config.toml
activation = "clamped_swiglu"
normalize_top_k = true
init_std_router = 0.013
lr_router = 0.00104
norm_eps = 1e-06
tie_embeddings = false
grad_clip = 0.5
steps = 8870
dataset = "wikipedia_en"
Below are experts of layer 3 (counted from 0) of a mixture-of-experts language model. Rows are named router (the router's row for the expert), gate (a neuron's input weights, with its number), up (a neuron's input weights, with its number) and show model dimensions 0-95. Each number is 200 + 20 x the weight over its row's rms, rounded and kept within 0 to 999.
Before each expert's rows: "comes after" lists some tokens at least twice as common just before its tokens as in all text. This comes from a sample of Wikipedia text that the model never trained on. Tokens count by the router's weight.

# expert 6
comes after: " |", "|", "-", ";", ":", "it"
router,197,193,167,199,197,201,184,202,179,177,169,198,252,157,177,206,216,218,177,173,204,187,207,204,217,201,268,220,222,206,205,224,197,228,191,193,196,191,186,216,167,166,219,225,201,180,182,187,214,191,156,204,212,198,206,211,190,229,177,223,238,214,208,198,227,193,179,205,201,187,198,224,176,176,200,195,198,156,211,184,212,193,178,214,196,199,197,180,223,212,159,196,202,199,192,179
gate28,207,171,178,180,233,193,186,219,171,219,215,189,196,184,164,174,146,207,203,204,202,222,201,214,218,181,198,204,213,184,202,197,192,196,190,214,220,155,191,203,199,197,231,204,188,222,208,180,221,162,184,221,192,198,173,237,178,186,194,213,173,212,193,190,233,180,145,216,181,205,169,223,193,181,234,167,192,172,181,186,170,182,192,198,178,207,185,201,175,205,180,190,201,227,196,202
up28,180,227,217,210,232,204,211,186,185,205,193,206,180,209,239,228,233,175,199,171,189,173,216,192,186,197,195,189,226,229,201,196,170,180,178,207,194,180,190,206,215,239,204,206,189,192,200,187,202,230,233,188,205,193,209,173,175,188,178,200,195,229,165,211,171,192,193,200,235,178,218,182,189,181,201,241,238,215,202,204,193,230,173,206,218,224,220,211,209,241,231,213,168,192,178,166

# expert 15
comes after: "\n", " |", " the", " and", " a", " to"
router,173,210,171,183,192,191,217,174,178,204,250,201,193,236,207,208,208,206,147,193,242,211,202,226,189,190,222,207,172,232,209,228,236,246,209,214,200,209,210,254,189,218,199,213,190,219,223,216,182,221,203,184,196,193,202,204,221,163,171,201,223,199,210,208,181,185,186,211,171,214,186,175,196,194,202,177,203,183,195,189,214,207,234,215,216,172,217,219,202,174,206,180,201,206,218,212
gate17,160,193,204,192,164,210,151,214,208,219,192,230,181,220,228,200,217,218,204,177,233,210,198,209,202,179,194,219,216,208,194,176,198,191,195,219,188,213,216,185,238,208,199,216,175,194,196,220,205,220,204,198,215,201,222,188,182,202,176,205,175,208,231,219,217,177,192,216,225,205,174,204,182,215,186,168,198,220,202,201,196,204,217,236,250,195,155,166,191,218,195,261,184,201,210,176
up17,208,193,191,200,213,251,221,207,187,215,211,200,206,206,196,197,206,201,218,201,205,194,184,177,231,225,174,212,179,204,230,235,218,221,213,218,179,217,209,254,193,197,193,226,200,217,199,163,177,208,198,196,222,212,193,272,172,198,198,195,178,229,227,205,217,189,197,184,183,201,195,186,186,219,245,188,208,174,199,171,178,185,204,229,176,184,220,239,188,173,188,204,212,182,202,188

# expert 14
comes after: "\n", "d", "lo", "la", " Ro", "ro"
router,196,203,231,210,193,218,200,195,216,201,242,198,187,239,229,195,206,225,213,201,183,181,202,188,168,189,236,205,233,219,181,232,195,173,191,220,192,197,165,174,196,191,158,174,184,199,216,230,194,207,241,217,198,193,184,203,214,200,182,234,188,185,195,206,198,148,172,187,178,236,199,207,190,182,207,186,142,220,203,188,188,202,184,175,199,219,191,211,201,183,189,201,171,202,177,215
gate17,165,184,197,204,195,213,173,205,198,196,179,207,174,222,207,206,208,170,192,192,202,202,207,201,181,172,212,218,242,190,136,153,173,198,221,209,215,191,180,201,228,211,190,199,209,208,185,209,167,175,210,218,199,170,208,190,204,186,180,202,199,209,227,218,226,167,200,210,222,238,234,232,194,189,182,198,194,205,213,163,216,196,186,222,221,190,183,232,250,209,193,228,204,202,184,183
up17,241,169,250,218,176,190,210,204,187,201,218,228,178,169,215,192,193,194,196,202,214,218,223,207,214,224,207,178,209,206,210,250,204,208,184,227,212,221,170,167,208,180,179,177,185,204,244,193,240,188,189,230,165,210,192,209,168,181,229,196,207,174,216,182,181,224,200,183,192,228,162,199,204,185,215,190,223,208,204,216,194,179,206,175,188,203,205,197,196,209,216,172,198,199,171,179

# expert 4
comes after: "s", "ed", ",", "ing", "ly", " was"
router,159,197,225,209,214,195,145,176,172,198,244,183,185,209,213,182,221,190,173,192,191,230,163,220,199,214,202,208,197,189,184,187,236,207,241,229,192,215,216,199,224,232,203,228,209,193,180,209,187,172,203,189,181,207,210,216,219,230,212,213,222,189,193,237,189,186,203,226,181,244,200,206,211,182,184,187,212,176,212,209,191,197,210,222,184,193,225,203,218,204,175,196,221,194,215,247
gate18,147,163,235,185,184,185,189,171,178,203,205,206,199,192,217,212,226,195,188,181,160,192,186,224,209,220,197,225,211,204,205,187,167,193,181,188,203,150,233,182,170,231,167,196,184,191,180,206,191,171,201,194,196,201,196,188,188,185,196,166,182,204,203,197,197,163,197,231,204,214,192,193,211,192,216,234,202,202,156,218,207,183,147,159,183,217,218,194,199,212,195,202,207,195,211,216
up18,193,203,135,235,210,215,224,189,191,218,262,209,177,176,191,231,196,195,186,178,229,190,193,218,220,224,195,188,173,193,214,208,217,193,226,214,206,195,179,202,209,192,214,217,204,214,206,160,195,225,183,220,204,172,177,185,212,200,228,209,209,192,222,203,173,186,192,160,204,205,204,187,195,194,171,198,206,220,224,183,198,199,221,207,192,221,189,203,203,261,207,241,184,199,206,179

# expert 7
comes after: " the", " 19", " a", " The", " h", " A"
router,177,202,204,195,181,192,198,227,185,210,182,207,211,199,198,193,140,213,184,214,189,191,159,219,229,196,165,202,196,221,204,224,173,167,183,178,211,192,200,210,205,221,214,167,173,176,183,184,205,218,176,196,202,219,221,216,177,197,237,239,177,236,183,193,233,201,188,205,200,212,214,212,234,203,195,213,192,222,207,222,171,200,210,166,209,208,175,182,213,200,191,221,143,192,175,189
gate7,184,205,213,217,224,212,180,188,200,211,145,205,181,225,226,205,175,212,229,188,230,199,190,216,176,218,176,177,211,248,232,174,203,191,194,172,213,226,179,196,223,198,173,172,209,226,229,186,204,203,172,206,205,232,202,201,187,187,200,214,224,205,160,201,209,197,206,199,203,197,190,188,214,156,201,197,174,185,187,189,200,216,231,186,234,229,168,196,205,233,222,232,174,219,198,205
up7,208,161,238,165,198,212,172,187,216,195,224,168,229,231,213,200,166,208,171,176,220,219,198,155,216,199,229,200,188,193,211,232,220,226,188,161,187,190,187,211,237,234,207,204,189,191,206,174,214,236,189,195,183,199,198,186,167,191,177,207,218,194,221,181,197,190,220,208,194,226,208,206,178,198,211,200,232,217,201,188,202,196,200,224,159,204,192,194,186,189,211,159,195,213,204,236